Experts of a small language model: 4873 steps.
Below are experts of layer 5 (counted from 0) of a mixture-of-experts language model. Rows are named router (the router's row for the expert), up (a neuron's input weights, with its number), down (a neuron's output weights, with its number) and show model dimensions 0-191. Each number is 128 + 24 x the weight over its row's rms, rounded and kept within 0 to 255. Numbers have three digits each.
After each expert's rows: "mostly gets" lists some tokens that are sent to it at least half of the time. This comes from a sample of Wikipedia text that the model never trained on.

# expert 3
router:136109128135147136147080114173119127125087104091124052117081179133127152163109118122109053116127112136141150168138169127143126157109139148144127139149102159067102146102126157164102130118104168108102137136109095141129115171089150202127123136129113123124139140101135161123124108155099125110164125145143146127163132072168146111107125163106147130094112116119074139130095117135148143143099110128121137127122111101112145151168131068152108164112143105139114127139129124163124137093122154136097145125142092109134133115113138116135148120122115118146127144097162142174137172117109124128
up0:128165130134156150151104146154122098138144078148122148115161141107133120122101088129136116146113106129094137123154114101147108079121098128136159091141125114075099114086127168158132101144103112147125131094136100150133090150158122159134132140150116166133164089149155155156114147169099116073165127123153147134151133137111127113128113144158106142132117076099105109130135105115144085134128109142128121152130125072147135092123119075115137127125164170151132141162130101133142104117092119130128160141162095113191112113086128114143168179120144154154136150096157137129099100102179122098
down0:142099141107104094162138126121087133118135129118176103110126138100112116131146152139148147131164197163156101073128153087087131148109094111126090119117131104129121122186132091144135132152108142089114042144085149138154080098110138109106099125158141164120163159094110120117132155135146137113156149148116116114140163128138139113121117107116105114136095106144121155144130108122122148125140122112141100136154149153142093134093107153102086111114160092119141111171152131119135121143099174115154136150103141130116148122157179109134157120128103115093126134158168162150110148164165153119
up1:128113103118044139107122095135131116125094132125107090114086143126137135081151129157161151120134152140108143079102124139141134141146117135101164166120135131125134099134132122128149149075166105107119137136093149087105099160204112118158064151119143128132103135102121131140138122118132158125154123139126154118160130135129107131142165144124114103095127141137169136135140138136129111097167104067091168161154158172092120121142120142118157126083130117114116146145165108129131172104095115095092102126112071136088124139162132154140156110142146112137161134109125139162122145140146096157
down1:143143113092095114106122127146129138140114129126122097126138148174119134134110119103135091126137118140124079083156118100113164155126158133114111132126140133121131144144082112149131125108114124100121059115111140115130121129147123118126130121065187148114105110123130074115130114171118109125174152135095177132141128110192126146117157104087109162140169123129157156152155128120129102125160081116090129133135143161161138161150155104136122125120188137127109136121132110120072123093111128141119133135151140078092163107149197141146145098188109113151105145141136120144124152137136084158
mostly gets: " album", " Nominated", " music", " Music", " band", " song"

# expert 2
router:158122110097158144111120156103132157119104148171101131131083125149111148113175106107157170113106133122142127126106132131135113120137129140118090116111144099154133108142122094111087143093168127132174144125155180113129104102120159078095146139135151141139161140084123125133115133148150120141136109104103161114163126083109142114155126128163081130074167159150162124140119051145127176137118136128129124118185086123127159101132096102097135139100115114097129119142148129114101108150104145158122113155137119117130159135144101119125106126122084126172125131147131097086117111187182156124
up0:139111074135136128135148099113122084153094122092092068121106165139137136120158179135099114088121125167129136129113135125121144142119129102123149135126142124135135128120120132113074087149169172098123129103136178120141119113124119139135150122153119130152129134159149126116068155143088196156143100110135127119137148080107144113140123125125078128095120097107126083142106110135088155177151121116126156132078122152120101114128140156118110185133142151144138119102174083110103096155122149157115114138125109110157120129132136146146146120153142124130136163117173140138118171091088102178
down0:132109101113122107149140093180128158122136132121109152104134117174150121151107101097124109113111142146141102133108111125099127124121137120120126133135137124093120160110096101112153098112133148154135132128122155062095128120093110150138159102150182115119149128121082155147156166170126131069117125101153099115124129117102195119140098086137155116113140146118147173120134104140093115119118112134100182144062124148133135117072121142116182108130142170151137112129132160133122141124094148159117144119189100150166154149164115112122109120130126082122161131154163150138141142150119077133
up1:081102106135137137137106106165138130154148112167093156152172103160183175116096167131145112132138116167106164100125138134131122158113103121156138138116119109121099088130131142131062151118136084159094134138124126085110132188170154132159132148151137129124125129098132153151110096138122161168136126142067136156136135093137118143103128116159108141122142110098116137131104108138115152151095106123126154061132100131125055101100121114095156128089162145122123125110119159096166092128119150160113106083134114106115122118128109113125099157125096123101131148138124095126143119122153164134
down1:150091131116162126124146118123103168074162135102148159134100094145144172143124138167154139124166125131115138079120124107131103130099095141118155094131144150150157154091120120112093155113074130094137126129149074102115078154126115135109100125124121176098150118104094130133153076130139128129117173073153159138126116114145193129159144118095144163155106160123113138147135100108140156083138151134129103186131105109159108117112150119116147112116142141122117145142111096120160185115139092116133111103133139113147115110134141094116125134133136181157138129135142172140086115087124134138
mostly gets: "d", " In", "ng", " B", " U", " At"

# expert 0
router:136144112131142127120162136125112099150131153145137143123147120146103122134158170103118177125150122119127123108143147115098132112162136118101106133127089092153146149167122106105160144173132120099167112117131141124161188075131120100056133102100114135112112141123137087116139119140098106153145127164118103125115119144095145194162108098116123082094184109164145129099151160154103113183127139110128117120138136181137125101095155147138120113158103166117115076139084170125122130126137102153136149110156132123103158155114149168115125104163124102124114122136107136115157131156072112140
up22:109130097097153118122146089111116098120114111165158152104118132157133121146107144163146141096130105162111113083104088119138131126067105134128132138091146144140114149109106160191147104111133118106119138120062144107115119131151129131137065160164159109127137133124184115121143133164169116092141088089136130102167130096164122091158142159115118130166116139120112111155157061126122147117099133106109135124175110131162135112118114152083145093137134131129150168103138125152133154124108117157113127114104085159139149133135123125114125124123140139121142150114128091094144139154159158060
down22:124148118114109106107100126142136171106108135154090132139097159109081118163141102083100117172128165160120142132142127130143116108116133165075144141154098157151081101151138145177110134094156142117117166141139132134134136105127129112142127117156109153165130147126151158111115117139175153111092102084102146126128146113113131134121127120149128099155134112111154118107113106117124067112175146130109109104114112141098184146142111100105173172147107101131144118097105188101152092152125132108118166092119133091127146109142156149118153117143169131101150153157074136164131084142138110098
up23:091156146090110141105102094086099113164144135160116104096142103100130131150123139183134133121129117142107152142117136136160168136078127118158132100105147119116129113116125159122124113091145130140086130103123159128109122134149166163128050162159172122145128100118161151169097181121148131105154114101123089120110159113099107128165106176125125124075127150130162098137172171120117148155133134134150136141123136121117139131120092094118167137110115128167140143140124092144085140125092120147087118104119115133133122145141103159169150166111123158098149118113101066121126125168137134132
down23:145117144157120141130140132119109144117126110097099111134148134107110156109144164175124091105132104121114123082132120096134168125129118150129108147133123104087141111106168114120117128122151101108123128127110094124117098154137122122169114132112175133124101131165186112119114142109157135117109125106122082127116130092142147127146100110133097119115158088168185121163174072144167100132107137118129195123133134105103082093136105134103107182138115146140085111167146144151117107097136152149083121135112193157117118192127130135128142133147150147122142177092107148139111127147177140129
mostly gets: " fire", " Peter", " Harry", " Joe", " Tony", " Cal"

# expert 1
router:139099143140148135111132125133100076115117134117123125159119110132111099138093124115124151135158146175109146137092134097091146119150122106118114164154084128093111118170075118108108106126142141153119125123116122205124144137122097118093128115150139118197205109133116124139122127127149145117121144174118169089126131173205126078116120087128104079150074143112150159130141148129142167125132151126175147143143083142130110125122162140143123127097096107085151157100146134108164133146136122085132129131135117134106106120132118152099108165150140157131143154115131113112124107133136140113
up0:155101100108160126115125117157095148121117088082139117147144174113096120183105097149116136125121138115084108124152093112114150129138163112143148124180162135097066105154099191125086123082126146157132119138168096119163141139141125120130153142138117132123157093143132163162092135111140147153148136136124124107131151106129101114133085105175150097148078139143134132134111113101129132127159152093123151140155111106149123146116112142116120171091108151145145123085137089138128099095118133076180130136123132164139107135151074134092161122131126173126097154117158123117157143130124126106
down0:118160116110131105096160080140121095155147157100100097110187175161140118136172164095102126108137117120162133055136156108164167125113115105145144159135140144146096148136137123134134109136167145135137132164103142147085148138106101119115151141147150148118128124135121148108129094120132155136143076145109120137101125100152144133126165145095119118121116120115130117144122144172108146133113135097140079141128121153105134118071130147084147134123101136113141159132126146078126108142089121105106144181122164077139138139104117129131112112139113138091083104149084089132154129141161196114
up1:097090109112120058086146095151156148104147119082086122111113144129143174109112146119114164162135146152095129137142133157086182138125176124115183114141159172111138109109123155110092152144180153141117117118149099135109118136168124111126132120161144111172114078153122132170139135118147126145122131134124113094105160126133112168117168155111105128139091136079111114133090140110141100106132170155113134153133163122143099144144104153127131163132140150189146141143124125138123134105115118124125091107117123163113086162089153151091116126091133115166141144117127116126134147099121120094
down1:103126140143161154129117141126137114143161073137100140100121088114155106098127110109134124080100175134122148124124123149139131163108117137153139142151119124091114126135151148117110111145136111144101139148113106157154148100096160129110122115155100131114124130104095127102120144170114159153139112132078172090160113073149120144138138098149175162140107169097140171122109151104150161099128148158122122121161088125119155178117086142118092078128149116099151096120136126151160151144085130154156146136102052111137126100099139145123149118126149142150077120126148148132098101188140126135
mostly gets: "″", " name", " known", " Location", " named", " Born"

# expert 7
router:090128164134124116163158124126080165149133131119151114132109130130170126081113151165140123182082111115125129109148145164166129082113086125146119151131116179155128134125095161167098108086163130155123131130094125112113120143139158129153126121149111108161150122151107136134127115111136099122129130108098084156111126167143124106133148160121127168155138057093173103112145078112142134093121102164129091117095163079117114110114123157151122070145129133145105162130122128129097093123137152123142113109133143143169093123147112094131132138121104133097137078125167095130129107145108156108
up0:093144163079147123126115121159147153108162139095123117103097149111140152127154136162167152185117133137109127114095130093098163106145120132182120157131131179112130162109112094169112150111145109147099141110122116149087143143099146113151134144126141135118167121125177116108127118147157154115123121137131098151099120130153113169147125104114115116118139089180154129097098069105136100154114126152141138106141128107137118148115102110134162144138154137162162115096129140191089093131116131136115116080139118142151102098172120135111138158131118130113167126085142062114131125146123142069
down0:122115174084098126171150139147176169121113096111111145133075164107132116106153081125146147087118136157143124111129113135104148123140136105096144143125154093128122164138118107120110119148129110139117162119123108119120143167093080096164098153175151113130143143125148194154139142104113141098128112128146106108143160095141139105104126088114104150143143137152108122115092121114177121099155124149131153101158174106092131132146126140145131114127118141140136085134130134138134137144163181129180114134143114116144127083152082126138140152130120127116085138171136140119163060066126126106
up1:154105122114091106143135109106126116146134077159128109112117128122134140124174137131119098143123123149125140166162160138169108145123132128168147095186081145146125107121125115135094098129130173172119131110137122133102113112126162158162139140136176153125148128117127149160165118148182121170111117091086094114112139131112110135179144117117120122119132107113168065107125096122082141124137117140133135098130161110144148120097093054134144111065158126112112117129114137140145148152119134125119142093102114176190093137131138077150147150117093127152114119125171155140109116126144142140
down1:151084145121087123104154134126132122138170178146163125094089132099188126099151109136128145123179138125142148138121141142110095106124161126166095110105144128138104095126106129125139167116106126124160162178151180116140089123144072117109156114103112118124101129099136080120090125149115117127149131098161118145113100112112133153119155125144141107132121130175063147135149132119092133156121151105157155131143140186151140142146101120127140152112099104156125102131139125094145161124104128153047114097145178129096158127103109122136119119128150131099125147142101097135100128155139165149
mostly gets: " res", " fa", " pro", " ex", " re", " su"

# expert 5
router:136146113131143127116161134122112102149133152142140146125148121145102126134156169099121174127145122117125122111142150112097131110162137118100111132127086094153149147169120107106160145171132123098165113118132141125161187075130121098056136099099115134114112141123138089118139119141100108155147130166117104125115116142099144195164108092116120085098188105159147130100151159155104117181125138110127116121139134179136125101096160148144122114156107169114112077138082168122120128125140102152136152111154131124103158152114149166115122106163125101123113123139105134112158128156070111139
up0:081114153146126118133137155136118156114089085140102107130106123095122169128151138093144110155096097133111134141136095130163105136144169154127159141106168125129108085142160169120110132130120144153112110136113107123087117111111139129142117144167143137129124097117128136138123143098168119143111112131106102102166149140153087111121187125157114173150078159102144108103094155084111134150118132133133137131156136073113104156164090135120114171129132156126166144113097107163153131098118166108114120104121119173171109130167097102129189153127133146109112146076115095142082143124168137118
down0:136126117156135145146167149085088093119147170140122081133145149178100136135137131107127126122143131112094101156103159118141101154141104120125111122155122124117140155139149124090145118095120131111125140145146125113143065156136102145131125085113127118097101116107154103103139160148110119128108137089135124171114105104149155150102145157134118134126118118150133110153101182161178073104079128108146156114164116116158137090125102125152081155180082120092110130184116125119101115150171141159088132117175160121127132105134149123108143177166106180115151123120110155130109138147112117120
up1:102120106093145133145121119153135105114162132133114102121124093126136118141126108131154112135112097174125173107103124129118148118148135121148130105114121093131118133116175124146120067141148128150075127154122154073082144147123134083121071124157129118139144112088158149124128118158113153083148127134109131117135153120192097165130115145145105100135134141156124153164095137095151129084147127127074141122128141084141139138110128094093144130108135169172124133124133113124076138132103130137098107124096120161150100128145207108118142167102181123132127138083165100151105140146155125161
down1:112142133131128175130138128192102195144119104175172116126114136170117058130114116103155161107064087118126086121127120164169138136143087101107179116147122134112126142097134113110111115155105140137149105112133140125112153120099163090119126139109101130113143146107168090129162147103109133116138128169129135105145105096093153141180098121124134110095137122095167135103161106120103181139120150155139136121113110140148140182092143122126151132089122095120124106155169150111143123145113141092110108137136107132114132133139109158139117136150162127164134141147162117115088142102097127135
mostly gets: " Bob", " Sher", " This", " how", " Š", " policy"

# expert 11
router:115164103131151113129187128109163180117129127148080130167142127115158125131121118139191117138121117136123108142133096147143154114105087158072149141148107120159119138109175104111110180093095136160132102153165135119151148143150121145186125114114143113132040155186130109142108147118130133145111195103092159104120146161130121117128108144113178142110090110122131127150163137139121077117121116119139140142106155090134117137118082111110118127116154123108133134083157093125116126117108100130108132114111144124131086134161134133116149138131109169121118141099139128113091144133160122105
up0:130099098149117144112113120129139116123114093163109112086115159115122174104130114139120132150108143140093174121116121097121154134134116131152148104129135133089113120120143116100139094137113093159131103112161137162116132122097163157117135163148147137153131125122143171161103165142107122134161148113158084127135126120121080083105132152149122108111115102126099096176096135132143125111185099147110152143163111154103117075173115130159116156105140159148170170155117117172090114103127150117159121141126126117122127180127091122151177154112110183142142147083081088121139099082137133140
down0:122120094131100163116133117124172114121107167151141121133155109142141123126170125119127162166111119119151105168139098119078109113148092129143117105141123131151112103155119118131104124133174137085157112139101136106123071077148086129111122136140132144116147130127050096118160152142145174145083155111152097114162130110126118127176136117114083139109135138147104152176131142168158107138149127103120119157146134109153104146117131108125171153116085139113150098160098148135146141151118114122115145135119120133132091143091131119136108130146095066182156172100099167152117126128099150167
up1:138116154090100125132080122046129126132120118126096096129158146121151111123138136133087091128129142133118159138114160176113179130119097088183129134147132162110117151090150102073096151130116190098128137106104103167131147176165118185112139070141122146137150120133139122120137151134150147118157136107132127124101123113101098102157142165129124140111114124122176143125096144108157097146143107153148150121115114094151098151122114139143116162145114151147112127119151116125159098141125120118147100129180076134115130127142124113110129101089114136119151141098129087124108073150099099141
down1:103118122101160136128129155102165120126110150079129104120100162153139131106142129136146148090131117122122142179127095095126135115110102087105144094142180155118139123121116129134155103088116120165110129112125087142121148126098125139084137122119099136189148106116158126152129127143106088126144113136156135122153150138099101104112123150116132152130122133081096177176141161172163128146103130133148099103113116119122124130142154134126100123099118133178109130109148145171146133132144155130115148129188102027169148143113144101116127124132161133071081127088126151134101121149129156131
mostly gets: " |", "-", "|", "–", "/", ";"

# expert 6
router:145128134094156143143082103139168176099150153130147161125133125102123121143146156134110170093134132129119184119094096127079112137141126102179149132128174120109116105121123123123102099162113112180123124134122099153124115165179122101169137139119110141116099108121150124136093133140137153106089098072188132099143116170135120143107151120105125110147111154149130144099120077117164105153147122114155093113122183165188115119118126103104158140106101081119128134150140125121155146116109136125150138087123093170110134140138146141125106136133148099121150113149086146116137116086153120160
up0:144138132112147115114108098111113148140101122118089064124144079125150109131074159112141091117141137188107164101157108162140150163131132101131092103087125135111104092176169129122128086125159145121105111094135131124115165142099121096141111124148116140123117123120143144142142165154152154110131125096117143110142140177129133131191078121167119132102125156127158115139123119109144165124166153109129166109137110101100146170098136113151118133113124129144129152063174140154122128118103162108109127095155147132093126142108082126158114164107115165107108126128133130107128114134185091152
down0:141097136133150133128127139082114169158141063077112136101093135150091078141133143110109162100134126152137169136171128125154151108115152140132089095122081134115152108103122124147094134148064126110120110142164119129133127125139153117115117121163137117138143086113152144157104152112183151117093144106165123163090124101128128107126132124118097105145135141111109106143126177111144139172179128107184148140130116114099119144108155165148096129082114119136141136110153097108093128106121123149136130140173127109179145120123099090118138148162139175113103133111113095129139160132126164170
up1:102122126138114157166138154121132117147137114112131109132164148108160140136103123140110119076170126146107178147119125099133146138112099097129110120140116117124113150092112120112142104117104130154119159123095152126151063102109171121175136130159126140152120086187112150133131127101129161112140138112125150174115162156134125186170099108126087083150131093121182135135103095092147144132129136089057132134120144197160098142114096128066102129123115159135138145114155102124133114093111129108132135113136110134158132126126139107146115153112106168125146137126085107085125112120167134140
down1:118155146121108133182134140159121120153148164155143103155103098092134174111076188087134121117115100123135126144121133112100111140114153135148178155119168119072129114125110110186165067131120152133115121114137111152140151117118129137157141072098119159113146110094150093146129125142099162122161129187125134142167100143121113144087190138116150145155131092121109141103130108105120113118149151087107148121124122141152133104157135117111115136143135096171117132133071106140090120121137167109153108163143125094110094104135127132123136115109089107152122084134127161131134118159140107130
mostly gets: " is", " was", " as", " of", " had", " were"

# expert 9
router:112162127107087083091107092154171106083141060146154089140137177124148118117101111105131101130115110137153100143127074118125134165108119131110157118115170118078130152100145112106150099134128091133089144131171138119106129128088109121128120177125107147149153102093115143112153139084164150152110109137135134175112143128098149136099144121138148145143138132144095128167115148107105165111137108128112178146141054143087146124118129126112106142104152163159116144116149146118139134169090135114143095129116165120157132117113145151180124120119132109124143163148122134151146117113122158166
up0:170129105124085138112115106170135124134174073122099089078137112129138143137121171154137101133059147090131149143091133103122107123064142125159144153167142138151084137123117149124132083161132123118113146126115171116113138156142115088122119124146122124145128106164132131135119136143101152116146144123085168116113171149128130141124120139130117120125127128138165064174094156100120125092137126104131113126102185107108099142174116117113108132104175160139127145141198139115108085120083154144107101149108137102130100133164105128125162161139151128107143124127140156123116114107117137145
down0:143107160144129099155152077094133085151145168140120127098086097113145124133148136114126093105125155101141156155130086153115100137093105125134114162133106133109125140159110157082167139123101117142146132172122128184149154109100114144110136095131107090138127156067147101141112142130127143096129119177137102140107152134146108165107143099155167183136130156115169099145103122100090139143147148132114172152124111135115106093137145169097129121142131102137102137115132168157117106145125102105153132158142116146150109101148088118151130177128128089144161140106159102150155093092123114093
up1:141145125106093115120109126105123115154097120168111121109170130121119127122129166152106124122098106090155115133157116161148142140106116123152161145151163139101070138094130111142126119096095097170127161148127140132155104131155118165074132149144134151136137101141133165165127131092130093125132114143112098155111093110143107116105104103156117153138118107123134086138158162073166137148121111140117153153117109132149112166084158093111112146074170084145151093103164135147128103135136123151148136114143141187196109126128080156135145138119084181131120154156089127135117128108132116126
down1:108172116088127148128094099138103161104101121149124074151135145101149109115128136139142118140139105189163110124109136166166123138162111155125137106168135117140117137139155118154142142110101133103126146119109154092133131166118161148121096125151122151178146128111117120102111125135137131102080127137133111134150139133122103098171149127098094150156149111089118152072102140153125182124132159101130141130074139137161110121140112140158115144121122136120148114098158106106105135129067076133124166134097106086125098186130105132144104089123127128174203153117118094159140134121130140116
mostly gets: ".", "%", "″", " .", " al", " km"

# expert 8
router:127104111135085142151111105079122066162159136121097147116147088134122145136084130111115112145138121120126142104160118108133103136138152122178158117075156142128152083108157093156165148158119140096133156122132136078111113111144131126185116105097137144080170109117171156148145126105152144123114124136122139125156134129129103101166110119147198122119090195113103144161165196132102139119148129140126154136099129099136100105125139098121131129130169102143148139160129123102103144145123117137138109179142106142143094131130115140117128171103160139157096117114149104129151136123140140163
up22:098116118118146122133131166119109120139086134155165110112125119138135121129108172143132113080145162140124133145159144090173151145106092099103150151104115136135104130108146102116124128076136117148129157080116079122128109136163116127113167103117135142115170106074145147209088135133167150121142071114147166170123123106108120074133123155155153160142119147107092102149128138125170143143187113123093125108105138096140110148133112121136149162104141108157141125125144123114095154156123139188104139137118125202139129145125112142120122120102134122088114117124138106133119177126136118120
down22:142132129133147128130141113160098155076146135154155097181122137133098124156129151124125124127096120099094138118121122126148144136151090093102136142108144143140150082141106144149180150089088128099161120117156108131096144113128130132079164139126145167080176108119172117120105097118116146111151105147091165124076111147146103087129087156087118128146156082087121146160137138106156138120153126168083160115088162099143144139112099140135110171103157154102132174150108121130171133145159123129107144148114114156112137145132153140163091121111122101130108119122128160152120139138101085130
up23:157151122106112082143115107118133150135128128174115143138142101130146117129109147140160112127082114117126180089158139127096107116098124099129194156132164137122116093095136122110114146123168118144105163144094131095117112179149128118161133135160105081153164147169114141071103102142140156105109166149115134100086131125125149158152147133135162146170144156130091126127121126111121118102109095092103135108127153123171082110118141129129128117162175134109134128081147110129123149115149153090088105145069104138153108130071101148144141138134136159105147148152126131141136136127155113077
down23:113109115093121141112112155144101158146138112180139089078138188103157124098173151164134162159096126070179112100125149138127123150117126107079108143112083147094116100134087110136156163093139144119138131150120121137119137132109141104088147133202118126150181145137120163117095128166120111166146122092148125142103121144138135138092148127105095129143118112118114101169145120098131130159116148179136149139135133105137118143111109145125132073099122113142122114110146141110109098115161124113153139135111152084124174095140130100144111143117126130088117115100155169134099133154161138145
mostly gets: " the", " a", "'", " an", " The", " his"

# expert 10
router:114115113140122132140141156093103120149133110124112192146098162123078093094171117106122173137136132127129090116135138130094135093149118103135129124136086102138141127164126154120118124165129107134146133159128180099146159111112105108062144112114134116111127148182109115156154106147106102116142162149157148109081126143099124177153102126107131105109170142123151100086156123132085119176159144114108081102121127165117167113091160159130144116123124136082155111144097150098128169118145105142130151139136116138092147137121155176125142105159130115161120110115115160172143138138087140140
up22:141109071120110135135106121120095108117143107126122150126163145144149142111074138153128086109136096122139166097123139142126106140119104097142121158131152114133109067151121136134138113133161111141100148138170129143122116136093085152135107138150142105142118130140157180126077155146114149113140116131137164170123166093127146144133129109140087103180111156113098116121164107116102138119063150147143132146110106124173099163160102117128139105132156078119139135132197148104130146145104126147105067115119125103129101170131103091097115114108099174114155112132139135163169156098153126134
down22:117134170112163117148114114155093104167180125144161162130125130166122103133131103147139114134109156167117129115152108137153136153136104122155132120095138148153123136144154161107096089125096163152129119184163117142110124155087142061123125124173099157097136121137151096194173160158113123084074144143127140140141097117153138115114115125156100108154124093138095119143107100107108111142108096159143107127091103127083108116126178122098154117137092134119148162086129125143102099125122087142133126148138147139081144130097117141095156132148114141126120107115123167116108171115151111141
up23:141135098137083119128101148108124163118144135140105159127171143144158134149117108123124117129121132104084148144105094125171129108094123080106151155139137112143103111112122145140108120152095097116117135125153166112104130155103143118134110125169135133183138137109134146113142099124117162093151102124119124135118169137133149109155131151133102179138146175079129121106106119093113111123118101149133105130113129115114120104127150121137108099088187135110147177151141090136135172070092108127095084156120120164166076118122100097145143166112162120188121133065129146159119151091149114130
down23:144107120121164164121141102119154118110132081119124089119146108129114120149132139097110171127145076134087157160167148117097133064151136109111098153104128111124146151127109136144095126118135140119135150133095133093176122185146138109128136071141086132138126122129086146136092146125122134174137142155150136094182161174123121126126184100132106123101126106171162130138157128076161127161136134114131100126129118047142134137117121133099121093153134112150138148129098133130106095101143155151172173119156114145109119093146115126120114141117120128113170121105149145137116105132102135080
mostly gets: "oke", "end", "uch", " led", "iber", "\n\n"

# expert 4
router:134124139162108132115089156149153146106150116106150158122162107117128120148158093166119109135163158122139093118114122137190118148119169148126126118104183135157120108101139170129167124117110131097110098130095101103114104135152106127138134130153169097153139143142111149090123158131117141143131108107160113147124120093080105131103135136148095155171106127122108143130106141098120071091129150112119125127142167135131140157167126142121151159153129143154135121112131090147163113093165120107113120142104156134104150083111116078096136107099147140091139131147099153127077143105175081055
up0:116103098122106111109162136132115116078116167134108141147145139098103117145145119108126118124138119193104148142114125153105161115099136131102117109123145109114163142103150086119081124128111163144125159103166132111173088109175174144095131100139136124151160107116154117138094118121150164165156140127137136143142134112107098168105093164090136137130104149124116149171114150098117144110151165147136124114168113124123077125150159120126102157116107117169123139167098100131110107105136106098124138082090148167147118123115114168069144123120106147149137127134182133155151160147172113081
down0:107177102123107133160136132130115138129127144136125093094111142111178149138110120102144114103096182175099128159126115125112134150146165143050136117116158114115166092108124124108121100120175180207124092108127132112105119099100104122098152100164147089154161126137107107128175154119132159123131097162098130145167156093073122139121149102170098104145134085129121139101128132147141124132134117146090142127129146147112133121189102125144142133114130141125152153143157096206092115123165123122124139138116146105102129122148150120141118113138100121126107131129107133119115120144141150135
up1:144123110087127120136111097088105140136095126136138139119125111104131084134137108169141160093040108115115135106144115125152137162107120160130191153133129143115146159085116170154139130139147133105116122144132141127133160162156103164106150119126112153163102131158189152116127152155130111108114094109124107111094147113127116163179103102110125131136109118172154141115112124089147110156127132114094145085070153113111142160138137120081084113144105172178162152108156126137109153162120119157114123131096114141122090114111145120128178153143133142148120157110144115124102123083129131145
down1:095105118146126108177149164187113107165143115153122121093068154123098181125148123093149120117165125104149116120138125120161117132109113148132123140140099181131123097111107103151142100149116144088156167171154127144132122127137167152113121106139148143103071103137162190122127130155088137154094138112108120114119121092090119101122138128097091132153096128137125133119112085175116112150124116142103126138124151138135105116128134083124170142102126164129097099063106146132156147133146148125113149139122150189116150160117131110175169119103135154112089117120132143125113106109105132147
mostly gets: "r", "N", "F", "D", "B", "M"